Weights of a small mixture-of-experts language model, trained from scratch on English Wikipedia.
Size: 10 layers, width 320, vocabulary 16384.
Training: a variant of SOAP for the experts, 453M tokens, 9406 steps.
Below are experts of layer 5 (counted from 0) of a mixture-of-experts language model. Rows are named gate (a neuron's input weights, with its number), up (a neuron's input weights, with its number) and show model dimensions 64-127. Each number is 128 + 32 x the weight over its row's rms, rounded and kept within 0 to 255. Numbers have three digits each.
Before each expert's rows: "comes after" lists some tokens at least twice as common just before its tokens as in all text; "gets" lists some tokens that make up at least twice as much of what it gets as of all text. This comes from a sample of Wikipedia text that the model never trained on. Tokens count by the router's weight.

# expert 12
comes after: "2", "1", " in ", ", ", "–", " In "
gets: "2", "1", "020", "022", "010", "019"
gate0:118106144087107162046199149161124082098129134112176113110106133174151134146115081101118161174144148128173171152161111111153160130161164140089079123084099138148162100121148108108125142131133136
up0:190116147071086126134132145176186123161171122098102180145158146095120105155138080121101117084127138128171180154132132111075163128138155091128170116138153068131126117046127119141135118086086149
gate1:147117095119156135168103099210140093083127133142135120070128123169152160127156120068129110174138096145128133143119048107182212071106134156149181166141169105109153111106114154129139119183136204
up1:126147150101077077133120122091093130126127212165107135108174149144108147186147112129125158115130168152096100117041122080150072124131187089080172151118127128148075079111111071133090187100127169
gate2:096150123149114088201169185084130047205154159130094145194110179086114127140133151127176136138142099200137176070149142103081179120108106211115171133138167118107161114160079105061176080096095135
up2:115146145113082135117080107114067167111137161097151100118124139145103149159129195155122191098059084145105147115069124129159121135122142085126164070101093098067080116107063163095087089115104117
gate3:118173085093103121122125098142127126140100170143137161119020112084135168115105157144094116120082186134150126051124113126183133161155109081114184130167110136100099144156131102207146123130121152
up3:084121127147148129069145121104153150097098150109138148226128108104090205131167136126159090087144122114077249127162114174178164140177149153111168187180156134102132163175093160149119115108116159
gate4:141196153158105159186106116188124115153077134135204159150109093079110105087143108075179138087123122140118135201185123109179159181120099152107160171116097124150062131130083121134125157079086136
up4:131127093123156115139110171092131131130176137104167155158099146150106048106133121110105149153150082118203128171126145134100076144167083134110143164141120075124114185151202110169191150133178171
gate5:122173115145140127191138115110081108134116134166108154131135078140101182207122157112036130133110131114161186131119130138135101139158190134128124122097118066146100098142116113140111043161112225
up5:084101122153163168143135112116150083108105097174097100154117093144160142151051150122130100089091132093132187148191107131130165157101072109162114124126094075113116147140125145137154160146098162
gate6:090146199213118159110132170144134120112094108134106141198102116141087102145143105146090103110169127123102097150093106146200056142114132117146121112117156083132124115100116181161150111140119100
up6:092126155129098157133110164107137130142063122086118199136077117122110092122133074123129170156171105113078078049094109115117095113101132170105117124112111156058112193188114140099087145161140080
gate7:120146125170118108133112133102112094143136118121113162099174144085158106135078143157108118156157087156100166050196184066085152118133180124129136164101086123140126151145122090018087120093138057
up7:156186113125150111124164167178082119105146165145209118096100125164171132170151088152148156074104082103101156141135112108140161107133159094062133151148080107121134127104126153108104161134109121
gate8:092154129104158166090209155111173156123146163077129122143096164100080150175130150118137166154127101113117103081045110091181128139062070106139083128124102088094105146070170110169141133159115148
up8:139076094144121138129138112106126097120134151119173096125088122143085112082093083125100215140121135129171108123130167075161076092130130125124123160058075166102123185114118213144167142134168086
gate9:104176079183169090085098122164084091145135102123118115083108099118169127146114139144176094078128086070132149176129126142056168093119144141153154141107117162116147145075125127107083138152075104
up9:156136139106054115162089159161181144151093128135097109061095128128159099135097015084142136153110136178047084086127170102146114123138132121157186164164149070156148121169144155129197102185134194
gate10:079168137093154098114061084144076106091119138145145159110141121135094119089106163142138145164107153156197147120174149125106102082120137156106101151133144095137167133196134075168156142160174156
up10:174153150139152148111108128191133122093098119163126119132171170185145149160086074121140119080110113130108059123062137154144143100057112126132163133115079135118093159081125142102139124090104156
gate11:080141163142085169205119156177163144170054187106184135071180098128112182102162096072156115121126123145106148145026092158129122134152112179085164082132167098128161139158143132161149151126090129
up11:075119146113142137151147182115142089117152141118170121113132089138137107110156184047116083123126121175144155142123139119183125117067130092152095171109100055091115148191049133142096190149136144
gate12:109141143150140126158099105128147129098138112117074106123169137163133227130166191146029108156072177139100133100129113109130126190098122163120083138152143095083085106168135112113160114158114145
up12:108118103117120128098080127126068169106105197078121123046157164142173144148142121138112167150117150146156137139137098103127177157101151164081127133186179138182148103153131154163172094132165151
gate13:115132117103063103160115185123070121130048166124126117123127115107164158153099121171080083094071175161139134211086097130080146105146133121131116093144116136163198104119106118154069175135157102
up13:092130073076071101093100169139132094124148086167115091116127118183137140152166101164071133134124152166124187195074233112101088070201166138088122117081187095092130109088110136127143150126131140
gate14:074112103124141161157129099142094086170077115113131083157108149143086095140107081088130070060080154114116121166154112129110136110145092128042122176123150183138172128116141080092117135145115122
up14:116186212151139167177160160156137117042073122173107063085080136123181124167169085118152078105146107091123133148144175124130109145170139137144076093162164116126115173134086139155099055077164164
gate15:114096108089192131127050152147117103141136082132164146087082120110163101100160106152165078132124117120119104169141081121061109093132165117124175169127093126182143177123085153085120147103116111
up15:155179190165058146104134125099099118136110131116136142109168031131173153160100108126128149177116149144127145102096152140124157153133150127131138109104052142171144114149142095169089062091149103
gate16:159109101120109125152160122099122161092127095154119155094168171193191084176191113146123146114093139147130100142134128170095124121103139141203110131138127155100119143143176133119167096113150130
up16:113133156098154155126097127126137163163138162148113081185153155122156144080130129099085120155139100112135066136139145123137094114138097097103162097164080139096106033144193094109112152133160092
gate17:096097099088117095162104170172097100124193145131148126181130074166124109069099082198100131087151160175172111114111184144165107079160099190155152042093118108097092161106168138148174186148140080
up17:089116149138101186101125114154123123135093080169076094118125101190108125165134070098115122121167154118133209170155119110085131172161141141110099203123181078118152119097131126170209119172111123
gate18:099172163137141123078145176124067104120147131172123107068072161172087102149099141112102105148069159116122151216118113148185134155164122106124124138135143099089154178156111118149126071116113089
up18:132118158112123122104138130180142133137145095149127082182118141164129103143137094091186136127138112122159110176139108109151180104130129091142141132168129117126063152084095172166063146160160096
gate19:131185141164102101173159155147110138191145132137180054101133102145088094094182219096193155186133134108084111195139148140160099148063132151188117134125188091129112071178134128158123158117208163
up19:086126150116109163097188170085160159093108112132106122083163105131128155047120121141115103175144128181096105172131131049114176154137127114070149127099182101152190138070109115141091175110128118
gate20:145124140074198140096147127129189099152116100099163057094141093117146138113124195145135096188146168120157076111184135099126089168139147104149156115141193117140139097157118116168124142088155077
up20:131083132101154059129102091100154156154109142155185113118174060113137088130127161148128079186155109120119141162112112145120103168154134120138162142187137182119089128133135062093032097070111132
gate21:125124116173101115136112077116102188092146087111175128163132124115191118165129182117095137127115044135064158172131102119084095168117073127125153117126127118117140114129113101130140110118160150
up21:164142095110110127111119084131166100097137167149100180146121068143114131114162141123182119150164073081089145160212085106122118122072112148076100155162142114132156151120157132142111108163138157
gate22:144186049129147103140048161135148136174149142088119080097127085137113067060047194159182181145131106146145174098132127081137093143136151144088123144115198116121099143181124150159132141151147114
up22:119125064139143155155117171154147105095189056137163173104140138147171133132098173135162075112171125111085132153119091177136098071070121156119103116094101102090147155125067183153099163120147125
gate23:142165180131128087135127147082130149179087148154073078118146123137062141104132105116109115181115110146178075151153161093069154140123110052110168121119133146089186118174111112117096131140159140
up23:150107133146092113145154109122074121171157158129089123166116057105058117062150121149124169092096140164130139163084125161150172163089095149080129133161123144138145138170108162141106180174182149
gate24:154158151204141131148101092157191064137129111100149135136160142168146127130113151135084136137139144151122160152126109146129162151174171136116169140118190119148104142167144132124095166133183129
up24:139111147222144122079171163115165105093122109168138127043089127115131109111131124155110151113143154105095160110092187132072132145107102159139079057100158102109088189151163160081136149144130145
gate25:149151107068103150118126148146145154178093144145143051105150120140097087140137096118134088155064136129132095065100188082133125127120131154167109095107111111164148060070117132136178182092068087
up25:076134027147148095159134111077121134137138063153153090165152138132172129155078152123157099102124151145157113207183123127103157114164110183178137156133125159140139141106181171148103110094104093
gate26:150102131114032058107118105082120141119144151192118098101146117112136091143127061100098181108148148101172130106139161158090152100151158135165160125107122162119115106161115154153098150103108106
up26:114161138080142178117119108144170151172113111085129111174138141151132117138123084110147102191185110118151157000091139170118128116112132083191143107164103156103205092167112056176120113075150192
gate27:130135170113067101151092210128163099098124171211131155083112179119178125064121149191129125155162141153142189136097132106091159117102152144180153080140132122153104168125124209122151118128128113
up27:102136128137117150165156149187136144115093161116116166159174167125109116134137071105097170103213154169105093127090098156106147138134199057111144175072137118185133079116160119174148151137208175
gate28:149117112151122144115131107128127113171113146122119224148128127114194176140123128130106115159145130124079143121158114147163115126129141137171176137105165069182177135122105133141107129127141197
up28:176180119132071081144088183123184109131149163141157097097115154106151147164125118143120109081124119168126100151086123165096135080093132119076133135144094146155091161125080154166157177119094108
gate29:175106125135132114132177110099115083138069195131144078140195146113164158144101092133101068178115120150155183195092142098147104101103113131095108134105137129173163209136114096113115155108195073
up29:077094105197145209187086123136097108150145116152154113119189092118206063097088152093117128130162164129138118154139099124118105179137169137122122081101101166120098139124138152125160060139190148
gate30:131138135124124180111108163178088165093156104121141157080130129110159105122080161130105113128137154152208204119066180148134115105145126178177171065182098141184181096171122138152087077132105128
up30:155140139122138101147160076089111129109152181118105104131128112088173127162233141152101122121105096170114147114180123118088154109080091162126122115174148107120156130142160152134121147193122119
gate31:155140149185090152158132131160151097116107107176103145134129103183133121175062142128144178155110148140202160109125123169084128129091125150170118149178064102170144144162154170177128180105105119
up31:201166155098113095112119168186079104097125148123170111124123144071089132175122209103103109097160103187153152108136115107119149098091190163123114141132201173124065130049171145128081087185123104
gate32:139166120115162153134122152084146099139110125120161117203139140042177124140147132143069127133114080097160115137167156139158096104120126110105110090146183125147118150144128132128154197161120164
up32:079148166112141158082097113138136154123141177165136123162147146148115113118123166039132154141184108142115136131107172171151225087140158161148131102132101206049154168167128188110167179124143098

# expert 35
comes after: ", ", " in ", " (", " ", "| ", "–"
gets: "1", "2", "–", " in ", ", ", " "
gate0:124119171113110166106137159103168126161120121155145091162090116104150116121125139098124123135016131069158167127089121184110147135148075158182072121140120110155124111115189069145147130141130190
up0:164128121159116176154060053148160089048140176112122154113083107123172133146167151105148153149116108092122148121144140150132144118141058147085101089134042090120153096126124106016149111118134118
gate1:154174105135135069145121100098077143161144103127058150052176159113163196066172062139188149141141129115149140125084111159062086154099106106181095129120135166144108187132162147099140077139094090
up1:123099096106187165076173100124108045110128073145104063160152154127104063181147063125162140127112116089178125116152159153142174103098121132129128087094165160134169177151131116078096149110107137
gate2:101115120129062102123113153164093167178108140149136166100150127165154152128116070167093123102097152127152121079094063122146144178160082179098091173080111108118179114187190200152196204136180149
up2:140097063142109134132101089148146114076092178108084138117151139099178151158176144154120107089129083140107120136078104141143058171107161164091088137161084157119119104124084157152115127116123149
gate3:164092101099084160128116102087167161166111127171106135111165203143119132092121147069114130129091081093125158136143162175137120102153173135144122187122148087146095101061180097112164122109126096
up3:207156128126149127142150110153163097137112185117163073197139100107191164103105128095103073186070144124173095102059088130150142129117132166123105148111097116085089060098113126113134209120147130
gate4:131151165147119140123143122161136099106122149178121133102136129146132141153135104136071134079109113180104121150137083141071146118137142096080082117159147179178120216103099157153110109104112085
up4:152112148167104095113152127153160136142123135156097120080136141171089105179142138158128152130143092114141076097140165104102183113076094081173184199061093079111108089123131124157157051215063089
gate5:077153105084113114160163151088118097155189123099136138150131174106112156136138160168145094139137096128080144154119102146141039134144153144062126186151134103141122125149146187130139182124126124
up5:173148094138130171145087138189138179142045099101139203136161091073119096154128143126087125157220151159123081154101086115164207102135152138108153118128133110095118111135149069115115152148093143
gate6:103134188152128171143155114128144093127096119134119163126132084073116159163139186156091101124059137109130106083095153058110147165140109140098208182148124045154122108122164150106181185083106132
up6:158130083148128128095149159194101166131111106140062118132101126174162077170126069145144108139090133136138138091149125158103148202137124131128113073115115183150083139160115115112121108163155128
gate7:131109172129093134112113105125073064147116074174107143102135102141153105128136126115107101162114163130143164167146125138118168085137125096174128130103126101139158144095113120126172121079145068
up7:137127173119094090099133078151058084145153123152138106189148154118119144084096077094126135117159125156165154167110087121083159112146127082135081135118107066102118096088135149195119129139221110
gate8:176061129088156060121137193168123145153134165126121181141094190076087125154090100122136149123170126100140080156105116148159110150101111170141199092120094120102173117133101136133054107134099148
up8:075122115118149158093081137145153180169075124204137122098084187115174110147113076106157123113139127111175092136152104129136158110099123091182064086103102156155164149090075124124067155050154120
gate9:100104041178142104169135109092100142197141125125121148119104186158147101150149117158112060143156199121139148074132102170103116111223083114088105095086097174153172131138099143072099188145149155
up9:099081117133076102129145107131136141125059118121143116101104082118186123130116100152120176100162091092174091146087151123174144069138075083169109125134101135136110127117076116123143118178144114
gate10:118093131117106129138124107067180127176131148145170181115092145127129197132157093085159132155127150102142099122104120150099169108152077142076144110134144115135121138137072161130132130150136157
up10:138171116122102159104193174073138106178178127133130181139144117104041148118164118143099139155072155123164105083118141114105105152129111128096179135142149126106110176189076177047181100099083169
gate11:100175148119175119156125079054144101149165067168182113083065129120115141109170113148124100081076160116105131133192128115122153151139094069146146126159099104150121127175156063167105113112191111
up11:097088087122131182135145154179087150128102120167144132178110075107154120134126115102154184148142117173121115062145106161051100104139138116081130081154167081120124139091122113099106152150077114
gate12:104160141120142095099130114111137124114105101105109128107101162130122118168162110171158120116116091191107110098135159143141119100165094109149167126075160097097143112085167152159160111106048102
up12:213161093088139154114171138090151195122126106104146112126101135150107148188155119085127142134120127117141113140115130186110140172091125094159087108104154123099053166186136186161155153124160142
gate13:171187129091180121160151142106088112162131120154130116110102102125196068089169140183085095176140094141139126161173158112087131164127133170154181091131163120141149137159158118110101182108139131
up13:113085093113126139071139087116092190143110135129120158171117092115143109086119080093170152082159065127058131115159122102085090095136181085130055143168165168137183115094101140129146148066199098
gate14:096137137168137166146140081154151086131075163072114120160197170148106162117192057099120128107113113137112126160125091183055171151130131107156066087146144141078100168102131110151078172112095132
up14:105118127159082111115129116136156152130134143106066150127115147155088092136129130137180122109153119173133160106098079093132095175153164185114124124097136140122112115113138098084098137169106165
gate15:145099102161097095102170089108183136110173109201114183111162103117110154158117093100132166180152133156125083189146065166087146085089073124128105122072104114112160086128103108148110093118081122
up15:187152141102145122139159140093139073074141091171134154129151120162056155116069080217176172155182158179146182161107110097108147153103112115193114100119044139181111073073193194116152149157099064
gate16:108078142111168130063112106104158172193114115182051128120074099054185176144090150139112103166139162082125118143182169084125105130161187116118161083146144157108097109065173116128141094176127116
up16:166100123128210139116132129121104066090049100166133147187161131100159185078134135130077100098083116151145113103168055111145202123124138084147158134144139097121167126181112119079186070126126090
gate17:120050127098125065168170154107115160138145167139117081133177152133101113052108076138129122103117133146111156147114190116115127140082131147128121169163160176086120189107112086122150097104194080
up17:122085158118159130119177155171065163119098117158157075190138105159121043076141157086090034019086110111139189176085125136160120150059134129143182106112157122124062130103071172092156112126179140
gate18:102107158191077170116124086145095127130130197115127165135107097134150154086107158133120115112145196181160153209138094142075115133141141144153093108134130192096137163141213113112079166146147104
up18:069151051178151130119089117166113166148154118080093204082064139112140105172129156134131159111144098146098115120188112112214179119115134145093150158126155115100102113082052133163120155152114133
gate19:125112176096103049079154076119175121097091159115129110124222076070129140139130116132136096162131053091112148131161137159173104084108107090137103131190122134208137152098133171153117166118121142
up19:092076195117132174058100105090110163156119090119141136131113082091141141161147142169126228144158108086121087106149165162158088117165092108193104112139120092077145103169092183200091137102147103
gate20:101162113185160130096127106097139080127123124155088085132111155081138088154129061097098160123074109115130079159173100143145147187105092129083152156186134133140146173158135084125047116119194139
up20:066121109115083154198086096116152123143144138181150111130136132114092140111153124113090128095104102083126140186135154089091130082122165150182164160146130133114145079143180085038158129155207166
gate21:119118151182102123093132187076108077168034128113157132129091096130115081083057106118141122166122123134082121089100099115137115110135108133112132107086158150131125097083123213126125109177113177
up21:173177081161133069111135126115126132173166136178159102126132144205055136141118159142190151090134179203215158143116154094088131135171124081121159198128132087103145094124142115110143151152132171
gate22:190125084096088122139106138158093105226131165145099121106136184113136104150057094107137199104162094153168132121120128077109129114129138120135139197162106192117082089135107148150117099192090135
up22:088111183117148053144142135069105183116176124108185129060098122118183115121088144098097155166094129180151094120129101133140133129162089175156125126135132144113158190146172165118118165108139155
gate23:159066128165103151076122134186125132125152115107149163092073168151097123154124141134117111118135136140202144155175111110181104194143086130075104155114138082100103125108077122181124181131085119
up23:106099118099104107161112134145137131094125124130132143083185141107121103128078193082129113106180129206178156158127113161126097136099157076117132131141106149159180140165154080094121071152133114
gate24:183156159117167130199111111122131091112130125161117134126132098124149134116149152141093123137134114141157124114126140101071141142142091168094152129129139089115158129121158098079105175099154174
up24:067118172123114100083151187133119149132084158146110117088153147086070168160147132110133120135139144144117092153108120152127156122153146111136123148208126094131089138123084125112145116147097109
gate25:149106184138104102092134129175130081105109172168154168137146100144167159118136193146062198117070139176129149096079132099150049042086110152121119084130149092093137067146125126142092112115137120
up25:213179198096118129176123167158126051156073165177124110038121094152135099153177184139055088142111125163121072078102132127206120104092121172107162171132095067142157090125092128081161082106122098
gate26:153126137146143133111154125149144177125079048234178192116178159133073121090154071089119107175123190123139145131055077094174117204098081123130105138114183150137157111091112079097125139099054099
up26:178170192076122166117139123130151096168124078116157146142144143144113167144146129144101053066119084079078155224146154120106120139095130078097139135184120093112146152133148186163173103086133153
gate27:119124107195129083140061101103106129109139165151144167117117106076119164117137173147188155100103144144099072138112103109150072106152147098166164084106085154130171185108084166088126125117049107
up27:113151141094145137114165134104142108047094154104055075147155166110095108138116139206148118142107164139122108169124181118064119169087155122122173123133122213149102091111133148098110072133134155
gate28:149128115078115111174110132100138133112151126196141130050139095112185072112109128071115162145131140142061104144099065151148138126109190144149116124144100147079165201132145142176139106069096136
up28:164159154156159124091143187070176080122138117073116150131154083136062148111112180105100178134170062086127143147122129044156144067112118106158169161134139091072116154131101132104109077103067106
gate29:148158162165168183080072141132122090148119082180166106100142105132161142119142129147133147094117115149149168142108152103076121097172108182124121111065179138160080160162108114091132106110059124
up29:157127151172135137122159137214152138141158175069143078101153136153142158110115097136131221140150087089099194144112152160146047147172152127122119129128138122102174132122106091092081109133145132
gate30:059167091158105141146130196125152117149125132117107074143129130157174098195058116145126130094125108155106141178101034140165115068155147145142162108162121159099121101147091144165097140137154094
up30:147127161106122125089163114104108152182071113083109143104137113137132118162164133091157138119142125098132079187133100131146136129108138078122159117120163101086157065113123117086186097170171102
gate31:104179133203156069136122129096052117127111156099175124172126096150122094153218161110103114093152105167141064134174088088135124122165121156166125106151128160157135127132091169074204182167134075
up31:137124209142135165112146066132101148130136101095170093133155133172147112148098142106155122121085095114097158108058089115132119191083160110078104081171191109191135105120124126105145164103115110
gate32:135146137135117175154128113085101133060128119172197120179169150094103124092105114137088138102122151113204120143092090080113104171151141151123171168100112096173114125142096105081092142183078181
up32:162111106151140047145088184120096137086093113106160163133113125123087131117086100129085092156094146094181114124077169087155122169089105139071161188154165119160112112095186081117146089134117078

# expert 44
comes after: "\n\n", "\n", "==", "===", ".", " =="
gets: "\n\n", "\n", "-", "===", "==", " =="
gate0:059144166091096129121075122146136112151096115195139175072172079112092125202113109171078113145142074129174141130119073132099116097112151151140059117190139078153116153146108185123130177123118153
up0:170163097148139065109104125133101046092129122058106140104111158105110129155119094156130168152139133094134150102125104172174078164117110122189148139177104131176168123122181129131151128112073155
gate1:180153110109149131134186108101128122164144094091116121052143095172095138179117127142179127108119125076136149103149134092119181129189059145084152097075095094121122138098100107194222088097096118
up1:133144137132145205135071148110137223097088141143100156071113148122161150132108172162157094151106120101170159098080142176164167121153153111150099135085090116089088105154133091125157207154144069
gate2:100128137153180139199086074153114127133116150151166119173174141145072133117117100133082063090143134150171163143141129153057109157139093155165132130194103100088112136152036154153111122102091133
up2:130078136159142142118096089157120085145147116086143173114133140105122119125127068117159112150120038149094100139150063143102142150131179179151102188107182167143103103209187059137146160148181076
gate3:125084134093091169095112123118080087173142154125159162162119142136141129157120118149114180152103154068140150179109190095157114137133115147103071057133114138143094124065055111153151217168115096
up3:143122168164142186071126159155112140127076172157103118098102112129174127080142123143116123181154165092152125157137100110127156144060188091085079165077101100169171102076158157174176107075091156
gate4:125110110109157121145159110175130136118191121157165136149077100158145166204118086066096068167096141083149099125079117172112068115086087101087077115132124120139129084100199140090156181114088160
up4:123109071139115108106193110069160144172094138123159170075074104161101106089118132138119184102143117152127106125142122148110152115132100185122126083186121136137144138082143132148098128174117130
gate5:160112080117176120087149136144166162136096138153152106125194112108122109085139091138156125164149131137144115069136118159114111164119145156100070123191121165138131095150057105113107115168150041
up5:182180109069152134091094105129135154151116159135134173074107149137119112099126124074112164184106179103107141148178128152078108126064130118162152185151137161126165115097127125112154065166065113
gate6:086138177187089078078095169152125187115156110150159152078166131106046097114106065115127096145082167174108144146144118127156121151087121118109070068171106109149221148172135186147108126085159137
up6:153177095086099078122136081121113146138176169083099121157110143103148136135130122109166096116135101131157114118105091124081127160078118101116166091131107109111120137118158097142108163150109136
gate7:114142142132139207143154181134125122152186175081219149082192131144140150169113114137099111091098175108110102164114174114087149156076128141063110071080117131116102059135109166111131139141082115
up7:142123166132090135141080136195118140141169094095117138089100149147145103117081158094090139092104130159111185124126164076115110145128152138199083164117172141122098162125073172102138153130150171
gate8:165134111096142106179092156110084167116092117141158112170105095133154088095116140159139153192143118097153093168129112132134087142159149129134142173102098148120149119216143131075136102147156085
up8:100119117131077160073095141181105099152116182167146173136180113157153085045145100116105108138109170125139118068126146148091154191133075161123088168098146117139074126112105129127120079104144127
gate9:125086100129158169103164145177159179187189101101199127096121073218150153178193111100214144077081147130161152059143116175095148130150161147199077173172094156182091191168124108110090124151107131
up9:151126140090114127154104133169096128123194132121098121137146148092185092144118126113085120140156125102159152142214133127062154135176147115131121161131136161088091133104135105147150132079088161
gate10:134163093110065132136191175098118135142124108162159156120102087134178167106153115131140125128175189113142092141184114089107177118157154155143092098140149142123177125129095194076111134039156157
up10:132064065116141100104111100164093120169112081148164134165080138221157160099148044124129104117099160136112160069123124062145161143093122094141160148123132166164198119124055091055105140137147130
gate11:097127129134139150135132081100075099180181102102113184088124138188110106122085106117132148165128108130147100125156151159096153194112118121080099156108091171200113137117175125142128145126108119
up11:172175108171165146108109159131126095204121186110119118160128101169110170174131099129093105084106116150115135111111096087116128110101142153093165121148118132166070120187113144093095084120101115
gate12:096137094110092131164145099076116093133195178150166119136151086176148112171150090139140085034154145106067131112127106182148127173134146137107150152162125135095212132136182151152113087149162088
up12:096145135146138115197121172099128041136103137142134135179065108125164092080064180130101149099137182105110145116104090129155142143107135103141162064126120085114157058113126088150160123151142127
gate13:096143111118149164095134177129124130076121101172111127133187090107104116151141168148204109153089140110134078157094062121100177120170125139126130066142123137133152106125127118130118154133115122
up13:094107079137192157139083134148159123112111194118129168107136145130109125139114094194120102204145130148112143097044124162123081199135120160157163078114137129160172123095131112154117215123120187
gate14:063075160134147114115125131110154180150135127103142116078131165104148096157167111146134124102148148154139116171099125161138084119137119149131123160143140125127104143126086116078107061115161131
up14:143048142185170138191087076146139146082096068127166172132142157098107117110142088157191112093142132126203124050104127121157191115108114102120146148084101101184136055078105084119157137130144190
gate15:132173149080123173144124111119149093119161130120166124119147096099113089118128138110095078119084142110123133091064132110138075167112103157103098172118122104051174107132123110117088124153131120
up15:101175122168115137126146177107096091163051164080094120135179153115121094155182149178145107102154118186159057127136160128129136106117072156119062142131143090074114196071137108166179123130075165
gate16:125120155116092101137134148133151137134088138136104085119122112141141122124135128114118130122071119119103173131155084139168147098152082094112204107122147114142173168201131146089195086066135178
up16:127138141074177111142171128154157165145121171138177146148128142124140079096149149057136111114076143157138141094131173124161159112107155157157113084132103112176146111102134125198195108111192131
gate17:121117158075055066089144194067152108147113141125128114109123143144149140152105155134123102142098148124144119137135163110145163143170136153176106152080135169081084135077104129159204098190167150
up17:105123118085217124187155131091087091195132102129165149100164169057140152140199103110070139087128080037125154095163155097169157159113152079098082121155180144144129136104158145102112144096111093
gate18:153153096171159140140144165120155135193073070074118122128083140085132162133103134139108119128118183121159145136114196159145135155107143139130175097117069168121138103098106134101120164132092151
up18:142164184193164092162100093125125160119057111143190194140182114174087104125225138108139145094068135134082189100052117152093130145100121102165127128140147135055108090106114149127132094129117088
gate19:114109118171104154161094130145149161147180119103109119084137108080176151179200144071111153115157166120163100155088129148078085113132071103136117121123089130108152096145148125132136101149082113
up19:125065163074128105147105122114146087089141117105104159119152163153179127141102076171194089146096162151171113113136112210185179177132122197061130140151103096129131127115070129096121137122093090
gate20:121115149088107093118119138127121167135160183090150168159118073178199156166158097223126131150153130082206159121146154146070141145079123072129103182104130137172142097094125123087133095115109161
up20:078150094094121117153139156112159164104104105129146131091111161121078138113110137150114153118160085091138150137064067117140152123179114174155140122150136104153143141096109145104088105095196093
gate21:122125162198128152124149117112138098105083054176133084118133094151109096169128124114107137100179161107095135181146137183127056150150105067094136140106076145090072124130124101157133111161128164
up21:102113077121139089136082121105130151191184068135094099140170027113152147179159141130132138149087125097180171122134159110115151125157119039169113136150148168133118113090101104138164178161141104
gate22:192134164164172143130193175112118052132119084111173170140142146139139136114139191168118129113162130161117128145142099137130085143133148179142107140105047080122130150173132143137140093074156095
up22:126117156144158083159144117157107078145111062156137114150118121129117146133084099089114092131132139139168096091119123139173106095180106114115141130161151118103129132137128085155152129136142109
gate23:169159155114077122167183128179123072146162127207159122053117109177105125103119180101064112150158115070144135131084075183127109168146184098155135181159111201140119106153152078134203118157171124
up23:156156149132085095077128108133104162082078107159091142130127126111165145164156145159157125162087159137080086116128188121185165192088126098150175086091179128107169181136082120032165110122124212
gate24:111103161142098121125148104166110080123126137128122106040124114179062138162170164150118112204183173102176134108140114127134103160087149070179157120106107139104075129130155117179138146150120120
up24:140130131137080140124120124061146172144117108151087174129137127153070105073141180101148136171066118087107110164139158139088112076119127050163118130144086149138121167133144120159137145107158190
gate25:185114191154155128118112115140094108126121115130210150131101160156155144100070159139097076101157137110216115137138092106055146139160152159143129093152129113114104181139083128145166136158133141
up25:041135145096163172134151105124124088196250165087198140129094110155101080144142064128064119167135096104144092217132138105145109114092141130107174084127117203130085108084122108169113175066176098
gate26:146155104118146131067114123111131083066089093107071142103069129123123137089095056087149174139091150167185135146145137150155105121147147149099115155135160068073114209122193080140075104154143189
up26:128151071119150097199130160166117048104107081113096100142158141129102131170119196163160152087144104100040111113201101116100098106111135106159096129112087120181094091144139092110186126149157162
gate27:154153161137191162091150117133133130099161139073135097096081087165151111111094155126108048074117115137126130117122079144137113153094138128119108146154131129162058107165088133141129107105074112
up27:123102142102112111082092131142077171139124125102152108136198146117141128188095157091118130126104159154104111204146131070149155188130155153085190092109120152112137068142090130067114205080109125
gate28:174124146127138112168123145104126068193127123130151149138094069111104108113084131112127128062176086152099130194121129118169138194197095139096110143098136095109087166152083163172164144123104087
up28:101084130150124144118110129114096153075148073092115076046133141118105069105124096140122174169143117133119128144155121120151127112135105171082156167124150080152143149184152082129169146092163093
gate29:148100152113104124162053104078108098100111167128109088108164122150180126133107174169047090147076105062133153138122132125184170052099163097168145079188151115101212117142116131132123165129175091
up29:137120116138145099087091114128125145131121106128163104102145160114152059162103173106111081147133146146167118122111120134108086179107100082067119187135121151177140122115159131129122124141134080
gate30:071120134155178134215107142100093125078147120132131132149140150133148098122125140148092071096097160112161107184150132140135070147113122103124043156055099129094128102121146183146127143165152206
up30:133124132137123182128109104138113160160080155127201130051150102187169156126156080130117146123044141144157124190152145155117103138140153153140172102102112141128162198127088118132175171101158101
gate31:099064127122069155112133170147135105145107091074101195127124147131152149137157142121127169205157133151104125149135088102182146080152093095101086080139138112154113124132126086101085083128092130
up31:120154143126098146139130143120142159124105166134138107169122115132140158117117110134093223109177115143099192131104108139141081112128143054137145147131150108109123151210105091110131118151149137
gate32:133157127147082123111146084155108161096142095131126110110115092140160148166138093125084125117127135155079163110137127088102146121154105156170138156147119093087169162152106166136119102062114180
up32:148154202115120197126102139139072183146154095121147172067155087131109108134089087121122150155162182090117145163155151154123205132121131081141073098147145167127120167113143126088131169097201124